Weights of a small mixture-of-experts language model, trained from scratch on English Wikipedia: vocabulary 15184, 32 SwiGLU neurons an expert.
Below are experts of layer 3 (counted from 0) of a mixture-of-experts language model. Rows are named router (the router's row for the expert), gate (a neuron's input weights, with its number), up (a neuron's input weights, with its number), down (a neuron's output weights, with its number) and show model dimensions 0-95. Each number is 500 + 25 x the weight over its row's rms, rounded and kept within 0 to 999. Numbers have three digits each.
After each expert's rows: a language model's description of what the expert responds to; "raises" lists some tokens whose logits its average output raises strongly, later layers aside. This comes from a sample of Wikipedia text that the model never trained on.

# expert 27
router:491467504486474492525518504516500514484485516467542468501497533511513465488519474514517495506471465546451458459534482512453495497505486474495480514482521516549565504512494517505472533499532511506481476521528523485551472523534524493541519544507450518489532499505508506514513543505510508457
gate0:486457491530461474514504487474518494501500479524481495491478475525499540502516540511481523505504514471500510561486475479494523510499500527498488497566484475508505534444463526562510506480454531511539487503490517477487524454531505479505465458498481495526464481539487514459486533499487503467
up0:530488499487506483516481490519447490476480482484508486512514495538519494521529496490470519540526505495479509469499465440449493483539518533511470522525486513468503504491487517511498495489467546442523489518462480511462515472490509515501519483517504511538511478486508536510462520489495505401
down0:503517467491511491492497489487449476482487546465513482508514528484503479516466444521476468509543468495476515503470489467516538511487535465485466520429494493480517461483498482511475505488517470487449495476446484501503509518484465503505483484473456491479528518497494552472508508551504508484
gate1:491489510475494475481522517504469505513520516500477499478475524481520494583454477506488504517504510449500493487540495510485533552529515505509442475506511549549507515463491505517533493477456497521546516524521486492475516517487484474495483484495534502440463507495533477482478488490527510538
up1:502486471496492485459549490503498458488482519463497485481520505490541526509497479503523432497527532450486472492488567471484498516534526506502478508464523515533457506482475515531479457484492512499489487514473517513477536532471502488501522497484463509503460498567531487495490531506514534483
down1:451509482523530465517503502504484521505513504508510502532476565500505482505548491464507500519499515468452474501504492482507511493507516507475454494440491514499552496509515552479500523474524537492450500491410494479502502508540463504498478522501519510471479490541489501481519461472499496504
Years and mid-word pieces. Year endings like 010, 007 after "2", month names, table pipes with first letters, and middle word pieces like ov, ay.
raises: "ont", "elt", "kins", "rag"

# expert 23
router:492487495471516533495491452507507508475451525459479519512524539497529481497464465509497483502467500512490482483531481507487485470512503499479483506477497481539551509527507531492480517443493525528492464522550522448538474526522510493488499502478441522487524540505548502519516485461493491456
gate3:465560522479509489447498514490505519485461558492470535491535459511488518536503498530496509443503459479518504491473528502520505534528495489514481474425486492509457517493463486507524496475523510505509515525500472496515503505495521504462502477495471490467507514537464537497482463500458516508
up3:491504481536507518495502461509516503495493496480491483515531519466525464486488514524487486526477505466523487497478530508436496501504520507518527468518547544528499532491496514485501511520481508501534545507494440503484523477466461517529487443516533538514460555518492464557515533520501482494
down3:476509496504509527491479524529522502536491499447508506494539509514467495536482483472464528460510465508473507480482523532515514512482506490518518504443501521509499475528520498451530474472521497478480500525522492535467530495462490490492509514526491498497496540449529549555516479557462511461
gate4:518501533473526511514520501464473540499499498489474502498493474479515492458493514502529494506442482508488490497527506514505513522486456468553440514475518493516503465543491469446474524483509517496500511525530485459496503515513528476459457488534484488488516507515454469427478495510479521469
up4:514457483508487522488538484510519485487478474509552534490536528518523499513500466503476498526570509505530502482486489512475438485507525447479531493439506513522452505505538502491508500515509551504545480519514517514518496478527488522539529459500540501499543518525470505488516495479508501513
down4:533518470475512490526518523517494452514481534473482512503451481486528548470532549522482505508491477494488518474494519489494520499492473488458510490495503485479531516512447524512479491482499475506489527555553483483520507475493497488483441508581473476487472509476486539494478510524487475489
Word-start and suffix pieces. Word-initial capital fragments (Sp, Tr, Th, B) and suffixes like ing or ling, as in sign-ing, ab-usive, plung-ed.
raises: "bit", "ility", "ower"

# expert 48
router:509479516457516517505482494502477492495494494486497517472460543485481496479477477523504460503465454527454499459512518552514486478487488431512480482457522492506555493514507486475465526484473499489528485526572493488508489527487462478480463471518479496475540537477474475499506487505502495491
gate3:484554471524496483482508512481521536490480506480490495518537498480477475522489474511506477468499472468451500468501547503482525563532497447497529485509481496524476521440502495505503515482477545515493486530513516532495506513452533494504472498479504529496428513529513500463489516517476534479
up3:492508497565473572483524526509511509484500513482497481486504472535488477513498502506464513477449492525514519516490540465426457499509491544497512469482492498507496512505484519501476491516533480471507462531483463491464513477488498486495494479519503501521467538572481487543503514511516472512
down3:499524444506496510493510491520564493462462492498497481478546548498498490516475487474506484449518509495502523473465551528483534491535529462532499480431463485508492470539518487522543511532525519493459497500524497501448499496490502490522512491503492539509489537508490500527485510527506516477
gate4:514510500474502514493536468477476501501480540516479507520480497480516524464501550531505472444423445505474466490517487528500473500468453456528441490471501502506486471511491498524491513504468521501524507489510473491482477486507511479470454497516487485481492487496479488446531527502511546504
up4:472485476496480540521520499515519485549538467473516516513522513475474497510506467469470498490531490509522497517496511512500457497500512455475537521447476515509480515484565507498517523455552527514502499481506534523514501466503447508508484460504562497492536459529512490527503483477530526494
down4:522505508474482519532484475486482467495474550516448502519501506485512512461470484507503477518523478479535522482518474503508470535469492490495490530473509480490488492519472512537524501512457507529483532497579495498476482482467500513483473527539521492542484530468490530485461523579497495490
Syllables inside names. Second syllables after a capital in names and words, such as ant, ow, ung, ook, ach, as in P-at-rick, Rab-ob-ank, B-ant-ugan.
raises: "-", "ous", "aster", "lin"

# expert 9
router:488481504466465523509468510470471512498485512487531486509435556510512502516481513521494509489512524545498480467518511496473484479488518518498468469483524506534522474503521513471487486503520515538533484503588491485524464514547481465480462527556481461485502494500489512530506504527517503532
gate7:515483476537458493500491491515486545504539564558504477515502476492496541467477481453542538531513481484495477519467494525502518529505512478490478519509484540485446523492474466506488467499489519485493505527473484476481513477475457464479470472508548493478510493505534487471505513492547505505
up7:495498487508548491525503517462494532547482492537473484479491509504528487489490468473522456510499465490499499466506537514450508520477471476516492521524472535534548501520493506487481468541485498501525504486469515495474517490488492510485460467486490517486445476502474568446497531531520469530
down7:463535533539475507506523518467536496485487475460539506459487484461475478505476523503479480510511463501429510517504529488490500526493523481502529436505520492500490525488545523511462522528464519523492541526462490536488512524478487486503483468482433485469501490515503470499506485500511483518
gate8:513499511503501544457477451511484502525507484427525461458535480501480509522490469521516510493495506474515465483533461502500500475463496475482509491493466481501496501504525523501495535498508490507507499467541497470520528497517468487532520489553476462509530478532485557485476484467474562482
up8:484488485556536487486487496509509483506525505498479466539487494505533518478494476483496548496517494518519481511458428493503498469526524479470531525509505519514506453489475509484497470522472508481502473435511519480471526440544536467508488483525533491506480494448491486483527470487476518525
down8:524446501451485462500506475473504462499511479512546496512510498477486506508508519558514506473523479482512516455497526522503525524542448513451467460501485503495518535518488496525476486514517512559509543504459501478497482562518470497501485520511471523473494486519480489484518522502451491485
Foreign-name word pieces. Opening letters and mid-word pieces of non-English names and words, such as Catal-ana, R-oup-en, Kamp-f, fl.
raises: "antic", "] |", "ote", "otic", "s that"

# expert 35
router:460446489484473522490493479544520513457474534471548482484480567481497474491480440493520471500503478529479496459545500479445508496490497465493475515501508527500527485524480519485473496493479542527510463528531500483539465469508474482503505508514498500495493514512533495521485494478526459491
gate0:478476510506474509507531494449532494534500474498467520500433502501536521513479504492510507523476492451510462538488530465458557517496476473483481505534504489508484536476482497539501517512512538506514511501492509504492469424518518473495490487510481512522510472521493467477454503478537535466
up0:484497450479540515484490480506466441473491507478507478515514522499535505534510486489503484500510509535470485443520542467471510511524467468502523522499471528474485468506468465501493514479504563470488477566482473519504499466504505503481485498479519526541489483480475519511452479487490545490
down0:506450507436502516508480493545427495518501530476533507501524553500497474508458449477479457494532477513471505503508530475523461510496498483551515479507505522485499532487501453482483464445502440483487496473493480514480496493498495524510492513483470490504492481490512528475512476493496477492
gate1:500470523474498505490590473524465501482536501489457507434497508471521510543485499503522502503509515467518482493520509537485500530504512472497466485500444539518487510484447468519529475503466525502499513520506498513467505483503513464480491492474548491465478464524524466507483511527523515489
up1:492522465495511480453518482490510482489452498473498485473516510454538529510477497489556434497494488439481473500480556516457503526488513516526516499518480529514477486491516490520502474504500489520526452524490527529491512522506476515485511497500488536569509532544510470509507502535530503483
down1:462480459486526448487480472511514514426490536503508505524493563534506493490501518512466505531448558498435475519500478473542472509490486463483522502479490508474495526505506502497507511484540522515484497507427470491498497507495468509502496527495529519511505473489504480488501496494477534499
Sports prepositional phrases. Phrases like in the, at the and to the, plus place, League and season, in sports results and standings tables.
raises: ".", " and", ","

# expert 51
router:472497510459461541498498512542459526448466474496500504493497527549510453513521490492472537514528511524509461498539503470463502506519490479459468475460513496510499485491494539476497491454520537539510529501557493508520454497517483504517521459527466491512489511479485486530500519479510481478
gate3:462517523530493547467503481504520519469502515457522518528541492505459472526516510544499498501475469473489458490471534510493516524494519495472488471542502534517479523480455481520540469470488549513486479527485473524502486489505543513491505445481477479472474527528494494494518503516469541539
up3:515488513531520529485539465475500498478508495480484491438529483513528503492507519528485483470490493492522520492494492539447503483584474522502532484525507514520496531528481502486484513482469503486508526508512482521486515479482472518528479473531539522526448550553522475547493509517493479531
down3:508526483505489503504496528506537500513470463471530476453539528489511491537502490467505495438526472524506517482488505495534516483527526489493513505452507510538521463500527478506518461529570554491478496513555515494449520488465470483467501491540473504491496504516513505518502518519514538491
gate4:540499497470521480540528473478447476511477495469478483490497477506518553449495485465498472505454488497482461471519502518463467527466466465542441497474529484507498459505453494463469491502489513520486487500509476479487527494504499490457470500510476482489518492508510489495515469528478549507
up4:476494483521502550472518471503528510488531452496530545522532504497540494521499477499457492528531495507498478510505453485528471509523503470456522477481523539506485520509536515467481535480496548511528485562513531525502496487492458482523491505488552504464535471501495492474505494537519535483
down4:464559460542476516502504501495458452484488493465476492489476510490507504517487505492466501512487516466525492475516517482493490535511475511506492482521472509483471491497506485500500519445469513524496531540540506492474485550538503465480499520522498520464503443475485556472510536567496486501
Past-tense verb endings. The -ed or -ated ending of verbs and adjectives (enslav-ed, tweet-ed, intric-ate), plus particles up and down.
raises: " than", "y", "yr"

# expert 6
router:492504485473475491487497482511516529458458545450513530518489535492495485483479451502514493534512496528517499460526525528477468481511494474514538490497487503526538496536519527473503476475488517548494530522527546483512467482550528506452486472539470512486472508480512503551524510495518464518
gate2:529527496518508491480490516475490502544540545482511522496497531497517490525528466471511457502489512473495508492537510520496555498476551501491526493514499546499537524472509489499516525508498513465499537452488512481455525477493506480442465507509496516471492506476543567507498516492514451543
up2:530527440516453457487480521487507526527453492495476477501493547529504498485507489500502467478485521516497486488537541513472513524491479484522498526521499522494464486509500501482502518506539551516558447511492471499549480475521493471488514512535536542524487458508515540466496477515515525510
down2:498463493458492489483480470499521480488525477508518536473516535522471490513499509516484490532492527479491456481523477484483490465544487535492499506525515488471504455461433535520469476487464488529470527498589460441497505526492507505499497494495479503498517531489533516474510498510480494492
gate3:438539493492499509485534509498533531478494489483509523499557512512527476535502468534519514505503453488522494497484537524480503477520471488508462508480519557533454505491478512538514487470480496487490475484508488514492546509485538518460524467459480497469458502522498512476497465514471552481
up3:486507548523465478490533498535486551477524516493505491516542451479499464516489506487479532487485520498547516508518534536450455512520526520472519465508494544516506513500539490490473503484518490506522522520499454513471497492490487488514503420515526473520495527545503505522509543497500468513
down3:514529465522482508529451492490527460489468506482490523511526548495489482532500486487501505476503490512488506469507469522497555481528506490477475483462502514536487489510488524450546484525540573473488488498518447481497508509485517508498524510508487483481454480457500494485543480552506544490
Of and mid-word pieces. The preposition of, and inner word pieces before suffixes like -ation, -ity, -ics, as in theor-ists, turg-or, abs-orb, anch-or.
raises: "form", "duct", "red"

# expert 49
router:494494505471498519498511489536516508482472523437497538470469519528529493497479450463504487509496489512476476486510475518496498483524497504477485505482508484523569491547502494492500490479498491491462471496545511485555461503574508451486504522516458530497500488527519521532520517496524514446
gate0:462512507503480538475534500500522460487549493505462514525477479532507486469521511491492545534507529476480480518485521468517538527553472464488473478503501527480461557471490491544512517498437545500548477514494480520512527479492522491515486498500518514495508485503515510497489526458524544498
up0:525516486497530481484458511488413466505481518492510493570531502532509512506497507482500510470503471535466477495523534449488521502531516455511495542474461511471469521519471506511489484487441517502527486543492507504498496483478488507490509476468511517514518499473509526520470517451508532489
down0:507518452542499497481441481524496501492457511452495513496518540511509522542470463492450450503528504495484509485507473483521513469506507497536491484450486502486501509504540453529512483478491486445469505508465502511494491473492480518493520502520491492471559449473500541497526483534516501510
gate1:503485475475478513483551519530502497493519492501492513454456497496494506557487512479489489506499526455486497505516527527525510548519525489531435473513497545552473511442496520505517489474504495499510511509510540495480545518518450487482467502481529489467542497538489474490465520509539490500
up1:485501498498518469456490501525515465508479505474457521493483546473534508499475498468523458493512482479452478531490533512509520521513544481487480489472500563523430516487501522559480464504482528492501458483474536495482512542483496501502504511469500528516449512515523464490517504497519521498
down1:453529495491513452486511442518449469483490466499509485519456561489503485505537522490523519524500500509440483524524470475492514486515518489463500485475525483499499485476508497508492499477543513497494477497426475494486507556528499477516536490541517509490469500530506478536504497481473488519
Vowel pieces in names. Short vowel-heavy word pieces inside foreign names, place names and species names, like ie, ella, ini, as in Carn-iol-a, N-iger-ia.
raises: "ental", "°E", "üll", "icient", "ual"

# expert 15
router:483478507472486508515501487526528505481441540462531504489528538507509453488493481505515488525501502532461479473523506503450475490514505489475483523450505516551569485548509515494486495480521480527487483531537494471537450510544512527509516526511459527501509517496496486541508511490526494484
gate3:444556493459498495471495492475483544515508519515507549506535502472487489534516475507497525459485457472542524482501530504490497539526483458526457484467524510538463527490486499523535478450514517527494481534497467511503490528469524505497511470497487521499470530529500519496485479531487487533
up3:510500522517523475522526487488509511453495505469467473482523460492542484512463474515498503488451488491501531497498525479447504498516506486510514496494499535524461516530494520468440505510498520466532560525502503537458527488538509528500498465499522517494515519571500496524522554473500476490
down3:494510475549485507520490522528539498495484507495506504457517528488493485501497502511534456467541505497532492492493521494492505496525536482492518493475459502504470525483503515467580492518550543507496486534515450489494517448454465502507523505522488533493497512488490508531498537558487554494
gate4:510494470454506520517515475468467528522484484513464518506480483456488571465499490503478492495461489525461491550495516519480477512455473472512463519493482486539499449517488463480497486489489520517501489521493463482491502487484516471448468480567457487502500520519493499466492489510491526471
up4:488486479485486562476530489493554494534523457490523508523513491509566479501479489488505493495514517555518498493532525508448441515522473458476525477483518540506487524520543498469482529497495499482508488537525495512495520457523477518494501460517535501464533478520529484494480491474518503485
down4:505543475500471519512532511534518471536459517485484503526465519530523533503522494493480524478525506529531511493480488513468495536485466481495529540511484510462523480511483540476467489529456514545488527497554462502457517483499482514455449489555489508497504509473499520459483517526512498487
Name initials, table punctuation. Capital initials of names after commas or pipes (S, K, Kh), opening brackets, digits in tables, and Japanese kana.
raises: "g.", "°E", "ember"

# expert 57
router:467494500480455514544499497499483497504449546457515513521467515497535498509508484490497532500486497503446457471515485518476506475487494461501516509473474541583544515491538514485468520466516489537474470529536502483529516537502523485482483492509478527510513494500481505517520522505538503457
gate3:498524467484509461506524479492480529456476511496511536517511532487471502495507487524502527471492478479474463444516528494466500540541526479520468504500503534551485510481472507546538485473526532512506469546466472500518524541472536479499513478466500499493478493550510526515535495536474492496
up3:484521484450533490501512448488494510497510484503494453477544482506506482488463487520448497537462479507516528480491531486491482510513487513529478486470511505516505543492493473473469523505499489479536523535554479523488462495522483556493494477528547512485519520536472533529493520457490447498
down3:529486465535498484475456522548529519454485493514527502477519563500521486504456432461531485491507522488508496469507535475492566498514508481540481507482493503486494478505508534514536442478496543522502504486526458483479509512494485480493492482519489489494459487505499489517508514514476545508
gate4:516505477455504515527529516467452488531480507503473528516501488472490520460522536513500519494439461531475476473510502514482471532471471478520472486463508480518500466539500469476463524507527528533497506510529500483529535493531518475465492481516507493462524494506491453428522502506490485495
up4:479475470480498538495515475525512483494524483492516506487521528479524501506472473514478496515533518510511489493470474501474449496515491429476524495470528581465482511477526509489489519497475533512513496538542511502472496448506467516484486482514553480482538489525498488517510448494538537506
down4:483537484473511516522483521524484426544496507459490519508490468515543497460487510513516484491511506502497508448516492511513479521461477503497494498481474497480472503514499485484473518487487495529508526528557490511489493501513494483503399491556468471504481466484473486473505534526523476514
Capitalized name starts. First capitalized word or piece of proper names and titles after of, by, commas or pipes, such as W, John, Back, Joy.
raises: "gy", "rich", "alter", "fred", "burn", "ford"

# expert 59
router:493472509461488505517493494511527505482443514473531502495503535516510476469488479511496520513508506524468472497531512500449489484527502487489490515453496499558564510562508528489478484484498493529489472529537503466543443507537509527506508530514452535514529531491489505551507513505520493490
gate0:479485506500486472498495507467511476506498467508471526506480520494515511520524491507506544516522528430482498497497479477487542532529481448499448484530538511474485565459467535491501472492491519491501502570479500485518464466532507466487505450502496488511519513508509482528512527505544478519
up0:494528504484493484507465513467469420527484508450487473512519486488520458536532530494480480477525506504486485499525491415475499490498494500494479519479537477461465513477498500493503490481507519499506514542461528512503506495490518495511508469504540531529488493483458519489472545519487544457
down0:521492474505514482484451523495493507487471515471487495546504516487512486548463436478489491478523467499493477492481475466543476503488544466527512505462492475471512511473486470519505468486539447446475504500415470489515515488526493511521530468473504487489496478498518532499512496515489500503
gate1:478462479478477491483556476487491520482536494497478524475480508469512505554481521523520502535501492458479479515543535517503516558531503485529454477483491525570507508453482499491525465481464504527511493521503461482493504518491471473489482464488536518474508517529507487497457495521502495535
up1:522510482518504502454512475538484471525456508485453507455490520495525524515464498503541435471490492449465486507505563486479487536516533493524466485459483521538501481495533488552521454495498516516504477494482505484465492525464491508508515511517484528531499497524514476486493501473534523503
down1:453513512493487472505481491484488521479501492492503505467490551513528485519524521508471509529479555515433485531520479487509474475521508522468488511437491527482501480490505498493502497490497521475469474513411483465514529557522478460495500510505531531497487483524502499497467485481470508544
Table cells and symbols. Pipes, semicolons and digits in sports tables, plus symbols such as underscores, braces and °N, and pieces like opping.
raises: "le.", " directed by", "ant."

# expert 55
router:495469501468506563512503513518474504481490501512517540473439553505497496519509496512488483495516502528500494511503505499498485526451516496490461452477480498518533511511533522495506492465477506528535508479550507482519503519540476434471432488528459519475503529478495499532531493505540517509
gate3:472545486512503468496491488530509510519490503497508532469538502480493477529471474487488512442482449450559486497503516494495495526514521463523491463494487489530469509493492533512539467499473570490485490492526504504460527534439511496483483455511496499484487533526524496505470498525472523517
up3:524549514541491497479546496506489505495526486452474473494526441513502483492491453541515498490505491481515507487492547556441465473538509487536487469493510486516498524517478487504500542508508480482551507572487516493483486480503520520503492466489519519515481507537496472515507528506475473474
down3:474523497496491486515512497538565495494479502507480491479513572476498478522468496500476516496508464530491515488484516482531505516508511483518492502489423470506508487506499488506531472487540580512489501493505468483491527547456477481484530497512475534493497551449504489518493533539497511509
gate4:537509520496502520531545504500460506537482518474476520510486493482508522460502507501516482493468495528499465497506522534499491508470456460529463512483474504522477464533489500497508511483481514508537490480541451465482525497505498504465468509522479498445497513516488469405513483509497554503
up4:463507479478508525498541490511539512525552507480512536479504492520470523531490463470472509480529480532538488495517482505497471527516521468465538502474504543489481504456535498441527514498503515517482476528511512511477515485522489494510479470529581499515541486517524523499495472494543513473
down4:482525500498520501508510492501493481532469484467485482531513536500557506483527450504447506506467499513497477499457515512502474552529473483521514528509484503481477504484488506535504505480472507533492527498566493484453541537515477501489458544535477463481511515461483520491466505522498541464
Surnames and proper-name endings. Final parts of personal names, places and institutions, like Smith, Ward, Jr., Network, High School, often in lists or after first names.
raises: " such as", " of the United States", "ably", "pt", " that are"

# expert 56
router:447457529432489508481527505508507500518516515515533521484492518519478497511503493489537495533487481518474509486538524483501492512518516471492482470510516540534572527505481529490511488457481514519496491516520490506546483543557519497483467513510476519478518524508464480509529532450526469523
gate3:453540498482508516483497466485516491462465529482469541502538509497487494557512452528501491465509492467530516495504515516490518524535471464507474459464494504525496556509500494500519471506517529494511504513500457538511497533482516508488501437492500527476509505508508496484486476563446518532
up3:472493478529501536492546477500499515490482503463478463476530477488521471518506522538486487481450482482517508502486491521469485527548495531506463512499482562532472533542487480505472504536473480510505521534509512510478460510498488527480487460503495512511482536574499507547499506553500502502
down3:503523496486490520521538516534494517495453462475482523463555511486534483530481477496513484462521480490448516468538514514511536498508515504512528509471483517483505466503512508463520488517514505497480499458511468498484537500458474499518497479542458542491451525460472477541521499547473513481
gate4:500480512461515541525535499452502514494489521480468488507484482475498544448511510505495471527444498516487477493508512517534484547469465427524440497468524482508500462501500502492509494521507512463512484487490454462487500504489530460497471511526497516478539496497466488482510521510458515471
up4:485459462520468507497509486481529461486496438482535499496523501443514483489480461478478496480502514510505534478533496474487481480499513486476510458482458534494501485484489524463462553484506550506492503502511516533486519467520448546525515459519524492516515492489494489449493463487526523509
down4:458546497496513515476493522516457492528505484474503493503491480495499479481518486479475532522484507507525513453437482476471531499498474524492492499521496518502519478497487420513482485509451495532500511537520457518468498531483493489471490476514456427499520486504507542490487472544502508464
Closing brackets, relative clauses. Closing parentheses after dates (1701–1760), semicolons and line breaks, plus relative and auxiliary words who, which, had, has been.
raises: "\n\n", " ", " |"

# expert 60
router:478488518442499512524500456520509525502466525472549463496473516475490453482508470502530507548510462500475518503506506479503488502506467489478478472481516520503511511473500525454510498496502499525512499525575477513516480542530502470507502492520490503495547496493482515530542506498541446444
gate3:464528465522494497467480462514519484496477503476472546485525492492491476490499472519516469439513422473517482480500542510488490528527482456518531489530494507507437544497519479527505471448475528497464479503519515540493504534481540495500485477493485530496498534514489514495489514504496525490
up3:481525509510520503496513495520479514470484465427499468451544475484485486515502484510467523466444508465513519474492485524440470486538495520505499490509496536536528503520505487495491496505504500493512531563504498523458463503492489500499518453529528569483504525520500504507508532503480468508
down3:460520458507505521528481516518531476503483510502494492473559537507469486530463492498465490420517499488524520471456501498527523507523518468485486490437446515501515492524512519505534523506504532503471503481497481508461482529491523501505506484530464505484473524468491498497500526547472502455
gate4:498519471479522492508516517452464501522482531504470508486488467458493537469496524497518437486450463539506488495507522511480533507476475477547451495485505489508551466513470529480497517494514503511499506517511469489485485471479500461481482522550487505446525481517482488447497511481490533467
up4:479528491485493514515557481531528508504526465499509522506519503483530491510519444468436506464538510474490495474517486501493477497503542472476555461456513519516477481463529482462507495495496540515520501526523513505496482482533488492507532463539558486496525496524535488496520459500508484472
down4:515526460489508515544526497512459522489515451485499501544468514511507513537484477491500517502486474527543548484554482497493533504497467491504495518469504508497475510518504494505503523503491514537486509551556472517434488527535493477494451544535460515519499489493524490493472508546526500477
Syllables after initial capitals. Word piece right after a capital letter, usually in proper names, such as W-at-erville, B-at-man, W-al-nut, A-ag, plus words like Is, Gu, Bur.
raises: " its", " their", "ered", " that it"